From a checkpoint of a small mixture-of-experts model trained on Wikipedia.
Size: 10 layers, vocabulary 16384.
Experts: 2 picks a token, a sigmoid router, a shared expert of 192 neurons.
Training: a variant of Muon for the experts, 235M tokens, 7169 steps.
Below are experts of layer 3 (counted from 0) of a mixture-of-experts language model. Rows are named router (the router's row for the expert), gate (a neuron's input weights, with its number), up (a neuron's input weights, with its number) and show model dimensions 0-255. Each number is 128 + 24 x the weight over its row's rms, rounded and kept within 0 to 255. Numbers have three digits each.
After each expert's rows: a language model's description of what the expert responds to; "gets" lists some tokens that make up at least twice as much of what it gets as of all text. This comes from a sample of Wikipedia text that the model never trained on. Tokens count by the router's weight.

# expert 17
router:115115090131116162147137172160120110115077111176130109138117099101124114157084168090156138100109117112163146120135129154123117140140089157150126091114112162123148098110147082145090102115117114140106100121115143104145150089119155145129134190128088152109128151151139107160183159098094124136095101123136095153177148174140130128161168158079107106123113085120101112101142124163119108105121129130134122099096154146120102128112156086148090117113110125103104138131133167103108124109114139125099103141160145130105140103118141144183134093081143094133133112131135119104155111125136139082129128155110134090145124169106075089141074114106126098155111108096168111120163158135131154119132123154130135114075086143121177146138120102116143138122139141151145123120114139098151135108100114
gate0:110126082124072143115132172078184091123112122148137150114099143086142099100100122147146149099102105128095166139106135144086100164169131130178113108120123148100135135096174138115158095130142152151092098092081140138103102125143126125127127099124113127160115128134115118139135132175156111168098143140112158140147186108145127160143132140131101098109129144110103126108129161177108136132121163123162137135133118113131148116136137158090136128126081152087109119161082147157097103160154162147110097144091128085102114102140128122114106112163120133175113171113175128121137152125123144092134098136123145150155120107146164109127062097136131089143141136136160125122160101128142142155181115109103125084156123139120133128153105151089084133138119114145139140101151123164155127134119145
up0:101154113106097140070111123125164084128112145111149134094136155097149124121118133152130166088111136083138163092125129162110170152142130144153147104126150158131144181143148162113114122114125150123130124120099149112127131119156082087119164117159143111115157123120114127148080095153161095135109177135146176126117153138107092087172145109147113185115127124155151160108130154140142102146119157110135120121135160115164144141171135108121087129136111149148106129159141153149121100147133139138116138160160124074170147122124073160110132110093130143132142151141149137110147161201118136092100138103146155155105104103181174154088093129121114172118143122147160093130153149121117085177104130107161109127129150135120126106133094142169137125148129110121147137143125102140134086120135108
Description: Second or third pieces of foreign personal and place names right after a capital, such as B-ar-entsia, C-ad-illac, Majj-h-ima.
gets: "ar", "h", "l", "k", "r", "y"

# expert 21
router:083148140114189160156115131153120145110091103144137108128181118097096149138153126105148145113133135081147109144172165111138116146082147128130082143121193127137150125131114146113142072107152110157088083145134123143119109098093131140137116130163102124152098130104157095125154113137112108132101101095112137158119130117152143170101164129118153110101082103114134126097102121150124133121133116048144125110152148096095126132096176110144132122169117127088137125101146120101124084091138125105126145117143124129126144092118154106128068131135142107085118159145134135107151094125167120106100138131122093141107111138093106125145166084128153152122114120116147092181168136119118162103153105153133127149125120125119117137167124113112167141145133159157195123087120125114126158126122102
gate0:097115122103130147105172161104121153148105112142150164145107185124126147121113101088136121123147110140149122156118100082174116143150139128177148142136123134126152144090097096113156163124102127112139123153127145048118119122171097140177161157136135107136157104136118138126097107143114084148105136093141158135133120144128160116138120135169150134146136089125123077130122163110119080145152126090078119109127110123135123156136175110119118119128139063141128134143116145135135111127133144137117162140147140116115128125150116157097122165121123182107130105124164109145149136094131142119099150120137082115126136145152144142164103138154077158078122079118145126105124132099109151097108172131066129151170145082080114140158133165126131125129127109127092151157097124126138115082134072
up0:144120106102146127135151115117127156088085099124122169150107141134130112120146135077113081158145103168148108123135108124129155091114102108103120117112130105115141168088127142101144139136120111120133149105129153069111133162181164153124128167137125111131151112145076128145140103105144100139119124130124137128084105166120172128129134137131084132098169116099138108111116126121148097109155093140124079128103120096141081120147119140097143168137148079147086155106117152149171118138149101160121165121128090082157145126140142097131126154105148144133134123093136123116170160105076110104100095162135117107091098142132136118131109148129113131090134091176149125136112155123088096085149159158110125075153121121085137139090182175102134165126149131129109123147077128111113142119123100
Description: Commas, and, that, or and semicolons joining list items and clauses, including plural endings merged with commas such as s, and officials,.
gets: ",", " and", " to", ", and", " that", ")"

# expert 14
router:134112131101185148125148125179111135112150125151126132153151133098113128098109131124113106114123140100105145150133125126139090139119120132143107107091133145138123113114112126133122114160174107151123094129159146122137144087126142118155161151129124079110110108096132083135123136147151122150098105101140143176175202129145153136109119105122109110135107108089118138121158133128085100150124120096147127099156145147086117104136155100123099116150099103140093096131125134107121058100153080119070106106155151178117135098057159106127095114156137130103139117111122106140113119143161163129125153165143137154148142133082089129107176080099144200119093110114131129147151145165131148114144127132151118115139142124103130142112105158109117105184147136165175115128101105132117159130111100
gate0:126130132121126110163115136112080169123164093169129141165139135113130108108149131125116098150097118129117122139147180128111162138136140113101164131149159116100145150108145122155131136122093162133124109148168106100088150116087124136080144099134145104163121118115096114140121188170106146118135116070115133094062164159149101157184118137135083140141101087100131156138137126153141130114105124140114111171112120145127136174117185111134142149121115130142168124090100153127164163118123095170113107145123135158114111166091137127113132112088144085141085105101107103126146113128143140124177160175120126092136132139120162090130144095112121124116079120105124112111099127154145127121103132138097120132139129160092113149121132126098164090137165071083106141098136102108109141124118143
up0:119102120127114132124115121119145113109096147117163111132134143155132139137092131151140135118136167168142123111163107151140149129134122137160093125117085133171126114118159130162138155127153120147144110164131183165178120130138192134069142171131088126156151106144157135128164042128124129147120121159142112185155141159115145137127130102114118140138105126153128084145119167145139136147122138163111135097150142103101154129132137134136090123133121127168109135123127156129113140172114148115107153078153095125094132128154156164105129114125117122150139136080161196115133122166149072091154128138123121143130139170162128114118124135151118106103163146176131122146128107094150143182143174101133148135103078127149131074155123148143118099169132146105148121158160165118133133120175141
Description: Descriptive adjectives and suffixes in prose, such as -ated, -ical, -able, -ional, plus small, large, similar, various, common.
gets: "ing", " in", "ed", "ated", "ic", "ian"

# expert 30
router:134121103135140172140103145143160112085135119144161100111142110108120134140118150108201110117085085091111123116135115141143082175173066154158144121137129101146132093093079119168101118136098110152110125150158131127087130099087130145139101123122127123131146106109132097145120131119118106155108135113150070132139110124129135160149158117087100125102100106101108122124131145138156117136134165154140148123131158134098114149120151128141101110171087088120085146138144123107088117149117134095130102119134106099087165107112152107178099107112136150124134130125115119133136094135136097133121161154138101128141137117124113105125130093072121147086082120100162136166136136144127111072135114156152174095141118139151123174167127101101173122109131171150127158098110131106127172142095089
gate1:122109100138104150156120108140100116116090118130148104122128156098164111104139117143095116150100093157119115085120156109104106167138122159146126098094129153151112158119087104134118160112133100146127132123085126098092116125138112123148137127131133121132088093101101171124144126175112129104111151141132150119160141106090134102095120099142135117141111109105147099087124171158152117145102110157172114113111144133161112116106074172123080134165142146178095113117151112116105120117098110126114116112144125127153131070078116109157125091144124099158108146105146130152116092132095141098110112125057147136133118089109112127116138122152149111149072116186179120168134127119127063132151156149141165116105124133139117154140148189124096123112103150087102114089131111098112118151141131
up1:092136129124132123163118144129111132086138125108116106103065168147125146090132123137073137104144152141110093116159116123119108162144119163126083142132112146154134141116114131123184135098147100112149108114144157135132171094120100174155142117150125125147101106128104160108137143138130120108102116107118097080156142096108132134128129176098122149102108165191143141137171104121141100147161146134167125116110148125146081142069131142143124120132116166135124083101139114107109172136108149114099108110150079164126119138117088141137085119114117104134095138099140116136131107142125144116145076129082147121120133126139077126132127153122166141194141077145154158139158103093163134141079132133164114145149152141127107117130114116119114118121105152091106085122101139121108174065144131
Description: Pipe characters closing table cells after names or headers such as Producer | and Role |, plus by: and as in credit lists.
gets: " |", " |  |", ":", "|", "-", ") |"

# expert 1
router:119103110113125136119116201142114117123119169151120136104155116105116106157096131087142110098130121099087121157136134149123135135134131151144113141124146128149142125131113116175136100101099113148098094132143141116084125124068157120149159178149139125144136143137123108179154159114108112157122111130094116124129159148148129147151127107112106136113085107103066127137140132173129136113112114102141114097082151133109113113109148120155110105179140139116109118158162131115098123109137113115095115139165128136135184093109139117171141149104136099120140165197130096094144110124175175113137169141123124157168143118099106119132144096073122133093123117127152150142138168157105172123124143164169141130081100117165166158154156139131162100147133145145152159117101097082151160141102112
gate1:135123152124132085087091172103129110116111154134141122107106150140145108072176124099099171138170112116147144126146136127120126159092113123151121091146137145119099130140132143177092130142152128145107090114136137117098118144158133117117090110091172150099105141144115103166096153179145113092151136181144113128136133126127099171163121128126107155105103105087098100155067127147147087135149127142146138106131146154101105155134118112126142124124134125118163111144083125129131101136149143122111166107100128112128150114120072077141105167140157135116178155136165121141100095190110155100113140125126064124145170161105107136134150081131146111136133092107137171125119139155098079143128152152117141181120119136100147170155123155132152141132092120137124126133117127103164143149123134
up1:102107146128116146134117151155057155150122152116124124115135096099153115119118149167141130079155111159148129149150115135127109122125143112164132152117099161069135123150095117107140129107136117133157146147146142116138151154121125155153119128151119091143152083136115122102152143093113142123127106034112134161135112160152123132099134179105108145125107071133153104148164092077134162129134140098115136124160158188137140093134126135130129120083096093150115146117171101099159121140113119086155112173121139147158086156089111175132141146134102143125110108140108109128143125120148136110128114130127144154134091148096171146123121103119110086141140141142125104102112120109110150145112158110117099083165135098151081149139120091104097099080120093114107147115187151140102144134124102
Description: Pipe separators, dashes, semicolons and small digits inside data tables such as election results and score lists, e.g. | Party, | −, 0.
gets: "0", " |", " | ", " |  |", "; ", " |  | "

# expert 12
router:110118107142147119145130156133146089100169098168122117134135123123107088130117149107126126107132105075118160130148151136150099142135115156120089113086152115122136152123118078143105148144099107168115121116145140074132164091145146118137155163143117095141131120090139089133109182106141090154100085146150155180124155171175148116137173144108110118131104114092102144144112144142147119123098138102112102099144168150111127082146164107129102117106116092118096150132148107099125119135117081115111115125136113131096134119119137139178108129125128142103159159127128113117139101142163112087126150174137104125112121168102093155100140106107123135124132101128131135137145142147131160135166101129178147071129131169132122152178123122130118127096152156172131148130069075088167134121082099
gate0:129189113157116111122150137146134114076114153148141108105092128148121123099129143185169115086119137134137168106132181127112148179149125112178143104127135161131136150136136114165181136118150095181137130072121135144162122135132108121137114111099124107124113161153130146142123117142155124133124129137115143155130164139126154167170107089119120115099166127115066141141145125150108109106107137103147158119139111117160113097136104149135104132125110129170132116125130163172150136110109124139130138131167111130110164141140137157150108109168106099162148094129130137190153117132140127106121144117136119124140149086091176153128161136119102139148098118174148164093081110132173116117133088152155155096133147110120135161109086110185111124140109096131154101131111125163152105074079145
up0:130082144145129140149153074092080081145135156108106122155164144101145115136074155121091120146130165070135100196148192139095124123120142143091127127111160114129142110143108155076146110124131136098126137152097114158090103147155138129135136149131131120134135098148104130129140123116122127097085125133154090121128096123147107146152106142147104176166101150127141145171170102140156097152125077106137140131113147123138110127127155128144154106135128123129139091114133140162082127122103136103141136163101117146125125123126122081076130125133132141117103180166119138136098165132119136128153097106121135095132153184172135149121156160129132083149150093127126148119156119127134098174131154085106113165116112121114122097153151125135167072122142121100132124127165148095167140169128108
Description: Main verbs of definitional and opening sentences, such as is a, was, has been, plus = and == heading markers.
gets: " is", " was", " =", " are", " is a", "=="

# expert 7
router:098146126092157141102155139138124125105095109151086140172156113123106141110110135097142142124123121123076107124145116185099094106149110145123128153113128123111144123159105155113115119161131097135121127179111136126120142096141162127152137135142119102068078093084154068177151126136097130169095090093160144159135125143157146145134144109138115114115091104108107152155127123162116122152099142101135099121165147116080142093142158157132120061157128142123108127160101188123109104115105139132075121105158130138112156127118192106110103124138106131125154126136124099122130093119151141116140145119104120138096141126118126151130119126102189170141095097094158104173151153128085160099111134126143150113136152121118143113148147120120148073140121134143136140124079140084154146108129104
gate18:158125115152174164123162106138111137128119176141167123178121155142155133147095170108114143148123117146138132127143116145095120148138124123102119134099118103129073171087118121142091186159150085136099157175132157094149100125178171138088139086119116091142120126166116109133147102179120113125131113143133123144132088111105104157090100122123100075094144140123109101109102138116156114129110106149139092163136133138150152110164150192120135132168124119101137122147185156098102111105113144135124139162105132078103138129104143087120129120144125123130155144102118090101114126104125121144167166153125084158123127114154153127141091123102126151091100101106110115166142110103113131117142104135125138093101138135111155137136139140098119114126139145100148150119104183183134094113162133
up18:163090139136148066191094139118134143136109104167087095071116115102123135132138128036149114147140129089134128140151150089114146102142174134141153109100143143145135116160145147130144123114148139177156112123129107129113126114069108131142126135176126139130154103118138121133131173130106131117134125186135080099154113144109119115160139139110154170163138099136180172135164111125107121153132166122166114102123160125116125131103111101149155114111147131130108125102108085113123211155138168097132103123147157122171089148125099159085114186162132119131110120144128137134116117128140116139108120116117139143130110120118126134085155115112096110151112152134107143136130120151118080139093166142141138186106103116127144111140113143157156174130131125110131101144132114111112144147116115
Description: Single digits and spelled-out counts like two, seven, five, in dates, scores and quantities, plus occasional prepositions such as on, at, for.
gets: "4", "3", "6", "5", "7", "8"

# expert 27
router:123136146118148136131127125158124146116100136158099121161138099124113146152097112104134081083145103130138104147150125140189105129148099149158112138107140134125115099135128108124132099112126117179130135136116196142095150117116169148137147200185109132112113147146125123163126143094120099170121119102130138165133151131212136206129142117100099126152109121124116126112074098155119117124140126109126133084116138119121099106145160107128107123132134115111109127132113172137131127121133075143120108101136124139133167105102153121142101132131161098147121158141124117143161129104145119109084160135109108145129167166133121162152118110146111136105103130113147112143118157151143113093125175201131144075117122146117150135149123110103163114131104148146180121154107128120165147145099050
gate1:128126129129113111130173155116123090089113136117107121121103093126102158111143107141193138132161109108142119136134098128147134111107161166124096147115107136093122117105112115139153137132117103136100119124146135139120071114127158121142143105116114136151158152126128148103147141145153143149148145132125095120114129112137113157067098156157144062115115137136098114141155127116149146105119167108145103063125126120124115137115103149101136135118092121097173149135100105125116091110108131107133131142164145113153107139125131101172169085101093148109181133176108154112161140131119133105156172174116091139130150117092053124156131143132090144148158162106092088123103107133134150113099133151094169118168091178163090096107161130116153116109157108136069128104144148118125161151128137
up1:114101113109114123126052138107133125093126140150134138147105100130092149146122130113164155144117074105149141152099111094135175079125131118141114097133142110110135151125166161163112087131079135092107111115140134145097123108132139148124130129135134137151147145126116120133133137156154142130106153143135132178118091137181096143097152102136108131144143113124065135105140098131135133143128156118129138130141088110138118120123091133128214146117152132133131103124127129118139131097102155127147117138154137155111123079182124164141144156143138156103140152116099142107154141138078167094121166098112125128136133110134135114093116142108138157123140148082108106166095128135117114149113210123106145157096128173149152117115154158096165101110126130119080100107142088068155131107126069
Description: Pipes, spaces, en dashes, parentheses and slashes separating numbers in statistics, polling and results tables, such as 1–0, 1,222 | 26.7.
gets: " | ", " ", "–", " (", ", ", "; "

# expert 2
router:107142113099135120140103116166121102124151101158113161136132109125084146126123120126119098101087119086143102134140160131153098155157124163150120116110109146154143144109110104151131133177138089140105112130122163132114110101099161159123160146130109062131105139128141130132104133112110107179133114090106153122125131166175194145137133105148160083099112132111124105131109135134125113135121138137119112072140127134114120146107171088107097087124130120110106089124148129113116114092135115121117100105177164152109128098135162091125078106143132121107122085158115100110107100108131133116127156143132110152149125130123103143124144120104140160122113087085171101141123161091099147092162114163113151085148119137108157142131127125135158064175164143179141120100074097090147138114082104
gate1:132138096095140131121164103177106154111150129127111093082148162140122127114151106138105134089132168084151126145107097105153131133154156120130170105096121106123131149114122129177129192146190079131180138125153092144112129134154173129110121139139129102118138135108161096125128134109076119140120145140159117114167150143116120107188162148126090137122123105166116121113145106108125166145132101121127154159132157142089086146108119115100114112117117153088092087157083141153104125109106111121114121130148157146112141128164148140108128103128147162108147101122101138122115150110130168122150134099088161082096139121161155136140098129156061090164129151113115130093107155127142110140135121134153136128140148112182144167127156134099172158141120157157165125115089115086131134129132120
up1:132150117091177126130127098116117156113126160137095143109162182143123159145135107150130137078114123120124141137122135099112122133101156115144142128110144163141147080139100132150151165113140118104149152132118155135134134120158170168153150139131104123088187128089151129144117171131081090123117109090120177132119170147124117141179146119119105107180156104187161131120104114111104111085134123142131148146136157119135060101089113145105153098110110130145108098150120116129125106083099089092145145105160138112144134173161114083129130116130151129130144086157091132118136174138138144163144134143103096141122148152134146112190119070138102114140130115145150113101099128121139113171154110086100107167120159125197097134138124132120133147129127125120153119114095138116135157131144139
Description: First digit of years (1887, 2007, 1988–89) and time or setting words like In, after, until, during, under, later, early.
gets: "1", "2", "0", " in ", " In", " In "

# expert 26
router:111167124133121164159115170148099103090126118129132152102171105105133148145076111117125099129127080113113112118144162177151130114121135110173124143131113130119132119137108102124085107147172122133107120125094138059084161141058133187138159158163114151124137121136131111160169133146103121164142107100148123131155132168128163122113183131094102107109111131081074112125127148153113117125107108119133128129131112131098101141137118111112091149172086074124123109112159119105121076128105114159142081130149156114129125094115161148143110112133121143085159134119118097081153123139117130107131152128121157125123137162107132121141138096121127136113109131137129094130139133139130159136094094154134139075134133115105130142145104151123142087165178150146173147124092112111176118134104079
gate1:112150108130141144136172142150119125121146129145095099142139156143187171089102132146166110135096125138171082120163142094089093087090109140158100126155093143125114124083124108131145139131122153117120142106102120144122117116138148132144112121117151139133126137135137123148148120115095109101184171136140096132145175152156112133107136139162115140151137157069135098169129129169127116127160151146127115131119109128178099087101145139128117130129134115107094137119150106115138130102125119122135143177162155121113104106133136181093121101125134159122126106137171129124090176183111158118162103139118178119127166158124093109115152122157111124160134120087147189140151133109152118175128123149122158141111178138129103130124119160175112083147114116167167108157111163151155086092115115
up1:110154123130085130154196162152117144105124107123094158102125126139134133121082110110147155148136100114112115158114133090108122148094106177124130115105113097162112131146093120094113165070138103175095140150100088107131143138138124124112108129136130080147154149140122114128088123136143151115151128153170168134113135135119126113120124157147130102100152137129168111107171140100129106153138163112120167102153123122160140153108099146119144138100115126125131145112177162136070101076146138103170137108117099162195122093127120095109176117129117091173127139128097141168127141103133133151159134108125128140147110102123103104143156125082069099113156151146138192141112130137129136087126116164094112123108131142121136124104135163098153111089125163144171122113112162125135162117115144
Description: Line breaks and wiki markup such as table pipes, |---|, section == headings, list dashes, mostly ending table rows or list items.
gets: "\n", "\n\n", "| ", "===", "==", "- "

# expert 18
router:120155097101152147126107177133108132129117148159114096168149090116108173162124157099142123106114117119136170142122129129143132101143067139151114133121120139100139125149102104150097095115136110125105122149129145119117126106097169136128137141170133160112107132114150123155150088065136133156126107105116117162151131151139154144124155134074106135151119079122102124154132138153091115178104132115146100086081139157100120116117119107122128141147097074136099089128134175112102127099148117154095103119165126178122132122121162129156126089136148123136142117177128113119155121126146095090137138174125100087154118155102078138135148126129143129076082075090141093136176164105117147129156139152166118134120136136129183140143142131080176118138129160126137113137102134106163147105096131
gate0:139164103159092153111090102137168133107096104135121123113132092161138141143142102137127137115162123165146147154121126103113147180148148127154175150117158158165142163149176147130148128142136133100128097126103151133165132100099168130126107133109109184108138127120116088176147097094149129150103158161151120142142156147113139155158162151072156122102096154161139161108131126140113108111093133104129145165084166151134146070103105116109111143138177166146128141107157137107068166119103087185117131136131092127121112113130128128150147123142090142125114097144137119178129140088071156089110176119133120141109139128111101112124146123080122149142141128152115140112124133114124127106122086084145116078139142125128103135170168122089118125120122142134114139108137172120136133137102125
up0:115087140158147139118086109107120113124131143135107150157102127155129101125128128132139124150089092099132125105121122088103105114115090151156108136154151134128147141136122144159103106168108141141139076152111134126088151122147145127152128159086137136167173101202139126091094112147161086137139071142162087161149106107140121106096121122114137149140116108178127162139097156086126102103145183150100085118147149122152132135086119156088143156146130131125145116137133124113160149113097175070121135114128145108169141135149162098143113113086156134100111142122139094152140134155115084131141146148121125133151104168092097162175141110161095110111085110100120105175124143149160149112116131149132120161139124133131153137145119142122084123110105125110123141107099098149123156117169078
Description: Middle and final syllables of Asian and other non-English personal names, such as Shingo, Hing, Sesay, plus You and Love in titles.
gets: "s", "a", "al", "as", "u", "ing"

# expert 24
router:104108166156155171164145114150101081114115129140120127119146082097085141124097142107103117108094125119140147136169155115161083163124123108143133120100131109126125125148093156166090058107153106166111126121126133151129150119088149115123154151153076115098143117093123127135120097119107095148097107084118118153177123141131129149150141138125125117151083111105101140181141117142107089160143125100151140122159166106118082148112151081110105076166140146141122118140156156104103108079124101152131091083148156121073155105119153086125126118090093125114137169122133099097156102115148126142065146128168136127117131143114122128090160132167154133159114130114146155129137142132097148125125095135134149090163115122125124106154107138107134125135127134143178163132099120134149111110117119
gate0:124129132115124137121179115115145147122135164121137128157163101133114166127098105120129106078118129128162153099141115131104165166116108119123160076164107149129121139111140077090140074148122131106128127157124142157110125118139121132122105165093105122107090141168129112136111159106111085135170126098125108147199104121118155110124097097115105147109161153144098119109120146115147168133141087119155132132126142069126143150098071091170156118158135107153140109091127131089096146169136123154143122094173162145109126148132128116103133090115116116126126157102081110161142107128157138146143113175114102119074133185170149146121081081137096150181157141109137126143115134151114097120131141107159149125150134116105130120137106135136128171148146137136138158128126118151141084099157159
up0:094151136106123138174132153084136127137150130124140134151119109090094109120136085152138106156163132125131084166116136098144157072126074103156166156130168131092146099153091151114118160092134110181137122161119162131135140135111102151127162130131144149099145113090143092186121127117100149152147124118071145111141123125116072161110180153147122098138085141165082182170107115119127108171120124117143125138104164139124107138090169133102092096132119153107096126131146182128145132107136130101113153137141136140094144137117128166105128154124122105088106166133137121118143130119144123146149139113046102102130139168117118091121152158153132093162139136156108126138129097121151156129118105123132184132148087135082134116130130107120137122135144138096120119138105129108147123113120104
Description: Periods closing sentences, often fused to word endings like s., ing., ")." and decimal points between numbers in tables.
gets: ".", ").", "s.", "\"", ":", "\"."

# expert 3
router:109135118099133156179116158144117086112120099119105112175132143097102136105093144109132091113105132115131100108166129164140101128124086141146107139076118136138130090158091145153103087122133083139098127125118150139072084105132140167166142111136141071128115111109114087156144118107107125167097128129102114151161123151133140179116146113138085096124156110099119102142087130159119110125121151116108103094117140131086153118115140139088117131152110109147081142141161127072112107095133139108077115142125179142116140113112164088125137108160149116155139123115128089135145144138153144110112149128120105144136095147097112161143113087100156154140099125082123158139183151144141126124130095127161123161159128150129184136154117107145140120151160132169152114120100140128184131154101152
gate0:125125102143120124157147114112078136153150109131171171120103139132107150131112126157169102153159188136138140125151128166128117128171077144125132154124144139139156134091134161167182108119160126108102191109162097142117166099119122147119138148114155088110079104157109150122107167129141103107106135120157091112148123113112099157144147169104130101114158122076155095140120116088088104107147135133151137101110116089099108143150127130133138112120109106102136091098140125109175167160136129132140107122166103114152146090121143173180131156159099133134138139147114117151150128158132122142121135160127158147148155129090155159085138141105117165103120108119131121075150131122136136150137118113143133121115134078142094183141121116115112184097141123114120155162107106106109158152110087
up0:115151076138116126121094107107126139168137138122135122159096130132152149125095119103125109151116124110143143156135109145137113146128131121112140119086156156133136117118111123163164137116205157166086143114130080143145139113106072109094091091099181079131137141140102175128133125119141127118122143128137101155145164124146124133106116106131143155092115087088115085101107108070105103153130115117114152145115077122136125123101131135130160117130148125110130116131136125128166087165166128135119150146127159140146107131133118110161119101138089165157109159116102132140137100153140088151106139102146167139166164115118115155125144146122172144092097150097167127072178102141142142139118110072126165115159169117130146181158138149128079147115110137123168131163157121096157131130130161
Description: Articles and article-bearing prepositions such as the, The, of the, in the, 's, often before first, new or original.
gets: " the", " of", " of the", " The", "'s", " in the"

# expert 9
router:136124097115149149134129126158137136104144113169133160121162107115118103150104156104124129099110141118147134143128113136129126138172128134167113120117139129128115128118098117108089137153126105144112120148133187118129133099111152119103113140129149148072143124092150074142121167079156102171112089101135104164127129169171138138131131091121095108100100102117105106132135129155167132107136157067134120129164135183119119120136167114146112124119115123077105144132156147101127144129114120137117117147178131114087164128081165100146104124124134143113135102117074093132120096136145137085111143143145107096147129162081063144142132107122107178077142113131148141105166154142115172113108115143136117126162169119102125165114082070134140105107149151143125157156118116097158122148084084
gate0:159112125111118109138121153119135140135130108149126126122107145115109152149119152141141158105106164093145154154136164112117059140149109154118146162159129111143147129096123118120092145127133143120141133101110107106111119144143150126150133153079115141119158134111133152112163156137163072170129111110161133130096106133147119134077114121101128113137131158125135089107175152159125154173136138101115151109137142196155136172157163083139100102119067153101093107150133152121144141117154071156172084162173128120132130181148112113107139101123143102138126121103075164113115079127088135125085152118125160154133150146152075131168121108129095111157116118131174122109070119135101113137106164140114114132184117125108107147147108125141124129129112172113098131127135140104146104116099135
up0:123120117165104162120125112151154145073130125124134151124163146097153119146144111166117156106121116130115135114166094177115136126125100113165099171150136146145174134174158174100117176154193142134129162125089099146116150134146143099125109125155142127124120177107142162120132164127068112076109105181138103155134114158169091096159139125142124119164131116110165141147109156143141087146204154151129104149109150129130110086162132128107124110099124118158140121133135104110106122151132097095124135124140119135145131091112118152176113128083156111157145130167137109146137136151152091148186114162100092138121157132080127154135134088172114107110118141129137138154140128150116115090139110124140126082130133124147131143136134127113125154142148091157122130118151113141098174114144160
Description: Line breaks, place-name endings, coordinates and dashes in infobox and list lines, such as °E, shire, Haute-Garonne, - Location.
gets: "\n", "ia", ")", "°", "-", "ine"